Weights of a small mixture-of-experts language model, trained from scratch on English Wikipedia.
Experts: 16 experts in each of 11 layers, 224 SwiGLU neurons an expert, 1 pick a token, a sigmoid router.
Below are experts of layer 8 (counted from 0) of a mixture-of-experts language model. Rows are named router (the router's row for the expert), gate (a neuron's input weights, with its number), up (a neuron's input weights, with its number), down (a neuron's output weights, with its number) and show model dimensions 32-63. Each number is 200 + 30 x the weight over its row's rms, rounded and kept within 0 to 999.
Before each expert's rows: a language model's description of what the expert responds to. This comes from a sample of Wikipedia text that the model never trained on.

# expert 2
It responds to: Endings completing words, mostly past participles and plural or nominal suffixes after was, to or were: diver-ted, plund-ered, published, situ-ations, used.
router,230,172,210,186,168,204,188,183,162,208,235,177,181,204,153,167,170,170,159,241,200,183,222,211,176,161,159,199,186,162,189,210
gate0,212,245,272,222,170,276,252,227,199,241,232,152,213,218,171,219,204,224,195,217,192,216,195,222,184,216,187,175,226,196,190,217
up0,190,212,190,198,221,230,195,222,268,186,201,190,193,183,220,197,164,200,183,228,200,220,244,146,167,268,198,188,177,231,219,169
down0,246,206,203,182,242,218,236,192,192,192,172,178,195,138,218,157,176,160,200,167,213,196,219,235,111,178,233,217,261,188,188,195
gate1,198,186,178,212,224,236,172,182,197,240,246,200,123,226,231,183,224,192,168,198,240,207,234,223,181,212,178,202,212,181,216,209
up1,203,218,226,227,178,206,175,193,220,168,228,209,241,174,205,256,144,188,212,209,200,188,184,152,210,232,230,217,215,226,195,204
down1,181,186,193,201,140,165,166,231,198,265,208,246,188,163,165,206,140,174,155,189,220,129,158,159,205,219,190,198,188,258,116,254
gate2,189,243,182,158,180,238,194,189,198,231,199,151,148,254,265,221,196,219,201,232,278,201,169,228,180,222,165,251,181,200,173,202
up2,180,208,169,209,183,181,159,222,173,239,192,183,235,257,201,182,226,154,194,230,231,197,196,157,199,224,187,191,206,216,156,173
down2,198,240,197,148,212,193,206,184,207,220,211,147,173,277,257,201,196,211,183,211,251,183,154,216,160,234,203,209,238,222,190,217
gate3,171,141,206,196,236,232,242,187,124,220,236,181,178,157,188,219,171,195,221,193,242,194,171,186,238,221,251,214,199,219,162,205
up3,231,199,251,211,204,206,203,307,156,228,174,147,203,168,212,228,121,214,192,185,194,200,190,198,156,161,232,172,179,214,165,132
down3,245,183,223,198,170,135,169,210,173,247,209,190,195,188,226,210,240,208,208,239,215,211,183,170,185,236,161,217,205,159,247,141
gate4,224,199,184,194,175,267,200,203,188,197,220,231,211,167,230,198,215,195,187,204,172,170,161,166,212,201,162,190,185,217,245,199
up4,216,184,203,200,193,158,218,193,209,247,150,221,216,241,193,179,221,179,182,207,219,193,139,220,194,228,262,162,152,184,187,213
down4,192,216,205,186,192,193,153,185,195,167,229,181,218,203,186,143,184,208,210,209,205,171,222,205,194,211,141,216,147,194,185,289
gate5,216,167,192,169,209,187,162,193,192,267,213,214,193,189,207,185,207,178,229,136,146,163,171,196,192,215,219,207,149,224,223,173
up5,160,180,221,173,132,225,184,196,185,191,197,225,219,195,202,184,154,251,198,243,241,151,244,180,157,237,199,222,206,168,173,163
down5,209,231,202,175,231,174,211,172,183,218,208,207,185,187,199,176,234,197,232,185,224,172,183,194,204,188,163,208,166,217,265,184
gate6,211,198,127,177,189,229,174,209,208,182,254,202,191,191,272,208,228,180,165,171,178,182,246,187,152,195,172,225,198,267,240,191
up6,194,169,174,160,196,185,199,185,179,218,171,220,238,145,199,161,210,154,122,218,176,142,236,171,225,182,175,174,218,189,225,191
down6,160,245,219,236,214,196,228,169,177,275,199,152,193,205,215,184,202,214,255,187,223,196,221,200,227,214,217,192,176,211,198,194
gate7,174,220,208,179,253,225,153,162,191,209,195,195,205,229,191,211,228,196,212,185,196,190,218,168,187,252,193,231,180,234,211,195
up7,209,236,179,184,171,204,256,276,191,220,222,216,204,220,175,238,177,199,194,199,214,210,186,247,193,175,227,164,205,248,260,206
down7,211,195,247,242,224,197,218,196,164,232,171,173,246,166,223,209,238,212,140,240,249,186,192,205,209,187,151,220,187,189,207,144
gate8,197,194,221,233,156,196,185,189,241,209,143,206,171,194,203,213,165,206,220,250,167,157,169,144,207,150,162,181,213,189,181,162
up8,261,179,170,166,123,196,178,176,234,179,169,200,154,140,220,254,230,205,235,217,181,171,237,217,198,188,210,140,218,249,188,221
down8,197,223,195,198,210,153,168,205,205,171,146,120,125,168,185,173,177,277,242,227,221,214,185,178,217,184,214,182,207,251,171,127
gate9,141,164,212,148,198,229,273,214,217,200,188,181,279,185,224,206,189,167,183,131,180,135,164,172,175,205,222,199,153,216,207,274
up9,225,187,223,178,179,159,224,227,184,250,217,231,226,186,219,210,230,213,204,232,206,186,192,177,157,225,237,263,198,232,184,216
down9,172,161,197,198,222,202,228,218,187,174,188,171,208,199,140,201,233,136,169,212,227,253,216,222,196,224,187,166,216,183,159,210

# expert 0
It responds to: Opening pieces of ordinary English words awaiting a suffix, often after the or a possessive: st(yles), port, manag(er), contain(ers), ass(engers).
router,214,195,221,163,158,210,181,171,200,206,161,220,160,165,171,187,159,165,179,225,205,172,188,176,224,198,193,205,174,261,172,186
gate0,183,231,249,207,203,191,178,159,233,197,174,159,120,183,220,223,237,168,254,180,146,191,215,196,153,214,223,232,179,193,181,200
up0,205,191,216,182,186,208,203,183,223,195,156,186,174,202,190,189,216,173,206,241,188,208,190,209,203,186,218,170,176,215,167,189
down0,272,259,224,219,193,207,239,190,216,232,197,204,189,215,176,159,206,223,186,216,191,200,225,196,189,226,201,253,165,209,219,182
gate1,236,159,206,185,243,210,244,171,191,206,197,146,144,156,195,208,235,202,172,233,248,196,155,247,235,183,168,180,185,208,217,217
up1,237,195,183,199,226,222,171,165,233,206,200,203,176,193,160,173,203,166,170,187,178,210,160,232,172,290,302,244,176,169,200,157
down1,209,272,191,186,168,221,171,163,218,203,177,192,213,211,221,179,214,225,172,204,205,164,157,208,217,216,224,243,220,216,235,129
gate2,232,273,180,229,158,236,274,219,193,192,135,234,243,211,144,151,221,190,205,175,212,198,215,166,163,201,186,268,214,187,195,200
up2,220,195,165,191,177,179,210,196,241,193,191,206,167,231,233,207,190,213,209,149,238,213,187,208,188,168,169,227,183,199,210,218
down2,230,223,205,198,204,220,247,178,199,250,167,191,212,221,181,212,168,218,183,201,235,194,208,167,250,204,193,207,206,176,229,223
gate3,228,222,228,194,195,167,210,156,218,197,197,190,160,184,187,245,170,201,170,199,208,195,182,216,211,190,204,176,193,163,272,183
up3,208,261,253,205,205,209,200,205,272,207,194,215,213,181,208,181,204,211,205,228,196,178,237,217,171,211,196,172,154,191,215,200
down3,233,204,228,188,225,211,212,213,232,206,248,208,216,186,222,167,165,182,252,227,204,206,209,248,209,166,256,194,189,163,249,236
gate4,251,208,219,145,211,215,211,175,174,103,183,262,208,225,226,183,144,171,183,187,162,203,233,199,184,201,169,238,197,212,158,200
up4,212,166,158,280,202,213,170,180,246,227,181,166,251,216,199,141,208,218,221,175,196,190,200,211,155,227,283,230,179,194,254,201
down4,224,190,194,238,189,245,162,226,247,180,207,161,176,173,204,228,205,226,137,179,183,171,184,231,203,220,248,217,241,176,212,189
gate5,222,183,215,194,217,206,150,217,205,212,164,209,195,219,210,199,236,261,224,188,210,246,236,205,184,158,154,149,263,155,237,208
up5,240,209,186,185,184,133,178,252,221,225,197,243,155,203,202,210,175,237,244,231,230,202,174,243,214,214,215,245,228,191,200,239
down5,190,235,226,186,186,235,165,211,169,211,204,168,176,226,243,219,190,162,210,254,233,156,209,212,202,231,207,205,243,143,250,254
gate6,206,194,209,193,208,207,195,190,208,187,169,246,197,187,218,186,193,134,207,252,152,207,175,153,156,166,263,195,194,256,164,203
up6,228,208,217,228,140,225,228,190,202,167,177,231,136,255,154,130,171,191,211,193,204,215,178,206,162,224,246,203,251,204,177,267
down6,210,149,220,168,164,192,192,145,212,179,193,216,161,231,190,188,170,194,107,180,199,211,221,214,166,209,251,237,203,259,217,241
gate7,233,225,219,231,197,159,215,197,185,166,201,202,227,250,176,152,228,168,225,202,241,248,187,216,155,198,224,205,180,181,134,182
up7,144,199,201,192,248,186,180,222,187,220,210,210,152,220,221,146,225,210,220,201,214,215,147,132,254,187,242,259,248,180,159,172
down7,198,176,183,161,201,210,230,144,265,240,135,218,195,212,229,165,227,194,274,267,157,226,251,195,221,218,272,199,138,283,207,159
gate8,204,186,213,172,165,201,197,159,191,141,196,195,192,204,194,194,138,124,192,172,205,199,249,149,197,199,220,255,231,193,187,196
up8,130,196,176,205,216,162,227,210,244,205,232,174,214,208,178,244,208,213,196,175,258,225,148,274,165,229,171,194,202,208,148,175
down8,217,206,227,252,225,242,202,146,215,193,242,158,219,187,228,183,211,184,168,214,164,213,220,167,190,183,223,172,200,183,177,188
gate9,200,197,205,172,172,187,191,245,216,209,186,252,212,186,209,199,224,204,196,161,223,170,178,195,262,183,163,205,121,173,172,219
up9,237,236,192,214,189,215,199,187,203,235,201,233,162,255,251,237,229,188,207,216,234,214,175,162,225,206,237,201,189,223,182,202
down9,238,275,181,205,210,195,181,182,232,236,243,214,185,237,281,212,219,181,222,195,184,211,161,210,208,233,188,182,222,157,239,176

# expert 4
It responds to: Letter fragments inside non-English proper names, often Slavic, Dutch or Spanish, in sports tables and lists: Czakj-k-owski, Leibund-g-ut, K-ant-urk, ñ, ž, č.
router,239,208,169,212,174,236,164,213,153,197,217,170,154,223,204,236,238,163,195,243,179,146,235,184,200,208,196,207,147,189,184,192
gate0,189,186,132,204,206,183,226,257,236,186,164,219,152,194,167,197,187,179,154,178,167,233,150,171,184,138,226,217,252,206,165,187
up0,234,192,165,256,212,189,202,224,217,197,198,188,137,182,193,247,204,157,181,187,181,172,162,222,213,157,190,201,247,232,179,199
down0,172,184,170,171,220,217,206,201,172,164,213,196,179,218,190,176,272,210,192,184,144,262,199,167,125,237,228,228,172,212,218,234
gate1,213,171,217,253,197,208,202,191,231,187,206,187,215,139,206,232,186,200,248,209,206,273,179,190,179,244,157,212,168,256,181,160
up1,228,181,207,190,234,230,210,225,261,172,143,265,174,183,164,193,155,264,188,217,184,225,162,201,229,153,260,200,200,224,170,195
down1,229,182,179,170,151,173,188,177,192,181,240,167,230,189,193,177,205,188,207,222,228,100,234,221,169,238,224,246,267,205,257,208
gate2,209,141,168,193,194,237,213,151,193,230,209,186,165,218,188,221,234,153,225,152,249,197,226,218,229,214,190,214,238,200,277,234
up2,230,175,212,237,178,205,183,205,177,191,198,177,194,248,196,162,188,212,212,177,206,187,150,232,179,196,134,185,233,195,166,200
down2,234,231,213,193,220,191,221,187,158,254,225,147,185,192,248,157,193,256,178,206,174,199,166,183,209,208,100,193,204,168,240,206
gate3,184,229,181,191,200,179,195,202,236,224,203,238,203,178,206,178,221,240,219,186,179,198,195,195,203,210,160,208,229,186,230,258
up3,146,212,199,206,217,318,176,194,202,183,228,206,198,229,222,181,154,181,190,161,191,203,222,225,166,203,178,245,202,208,199,235
down3,225,151,171,243,220,241,153,232,201,185,225,165,164,174,216,246,154,172,148,181,188,125,268,200,165,241,184,201,196,229,258,218
gate4,183,221,163,207,150,176,242,210,159,179,179,262,213,187,197,233,225,186,232,243,208,221,239,235,159,198,216,187,195,191,188,191
up4,202,170,168,211,200,211,229,200,182,182,201,219,170,196,181,247,275,246,169,218,154,210,193,138,198,172,172,179,217,214,170,189
down4,227,233,234,194,214,233,145,171,182,193,228,200,210,150,172,165,232,160,234,196,168,210,256,189,197,196,195,182,201,180,223,187
gate5,221,257,220,208,203,184,197,237,211,211,235,195,198,239,190,177,160,203,169,162,195,176,156,169,235,205,221,190,181,204,174,157
up5,217,209,253,182,175,204,169,185,194,190,182,201,193,276,179,179,191,180,174,123,184,203,192,229,203,205,168,147,169,225,189,207
down5,221,289,201,189,189,228,191,197,219,233,230,237,215,228,223,233,255,175,210,173,198,165,163,217,155,240,246,220,209,169,218,129
gate6,171,241,257,262,223,197,170,202,190,217,201,196,185,167,240,159,184,180,179,206,218,177,187,134,201,219,179,225,197,224,200,236
up6,196,173,125,238,173,210,165,249,224,178,213,160,216,147,132,178,172,183,189,178,195,213,176,228,227,264,158,214,206,193,191,178
down6,202,195,183,158,205,209,216,173,232,193,190,258,205,172,248,211,176,185,190,163,203,161,214,224,198,159,233,215,200,209,121,210
gate7,202,202,246,213,192,216,162,188,211,215,221,173,168,198,154,185,203,236,171,170,241,207,253,205,240,195,191,221,208,198,275,188
up7,230,212,187,227,168,241,172,172,200,209,230,235,198,187,205,244,225,202,216,178,208,157,247,187,235,125,180,200,207,242,242,182
down7,212,187,218,184,167,215,179,173,193,201,178,186,182,218,185,242,173,255,165,167,164,213,208,212,178,275,198,202,150,202,198,200
gate8,209,185,197,183,231,220,248,179,229,204,274,205,224,232,297,221,211,156,234,194,220,182,196,208,239,196,208,226,164,169,187,231
up8,207,162,242,179,181,197,154,151,198,175,203,169,199,183,242,199,182,212,185,188,222,173,239,160,225,228,232,240,185,216,206,199
down8,192,218,201,180,240,211,181,194,195,185,269,187,249,206,187,195,215,240,241,205,231,244,158,146,221,185,234,182,242,207,248,223
gate9,240,227,159,172,187,166,217,229,145,201,212,181,216,235,196,110,214,197,178,251,223,213,208,207,228,186,230,215,159,155,238,185
up9,245,228,224,219,217,180,187,237,204,228,197,256,234,196,187,255,190,203,172,191,252,205,222,218,188,206,167,177,224,205,161,191
down9,189,144,204,192,235,172,200,222,188,173,186,278,214,164,238,195,202,159,188,165,192,178,226,206,169,219,126,199,188,226,180,260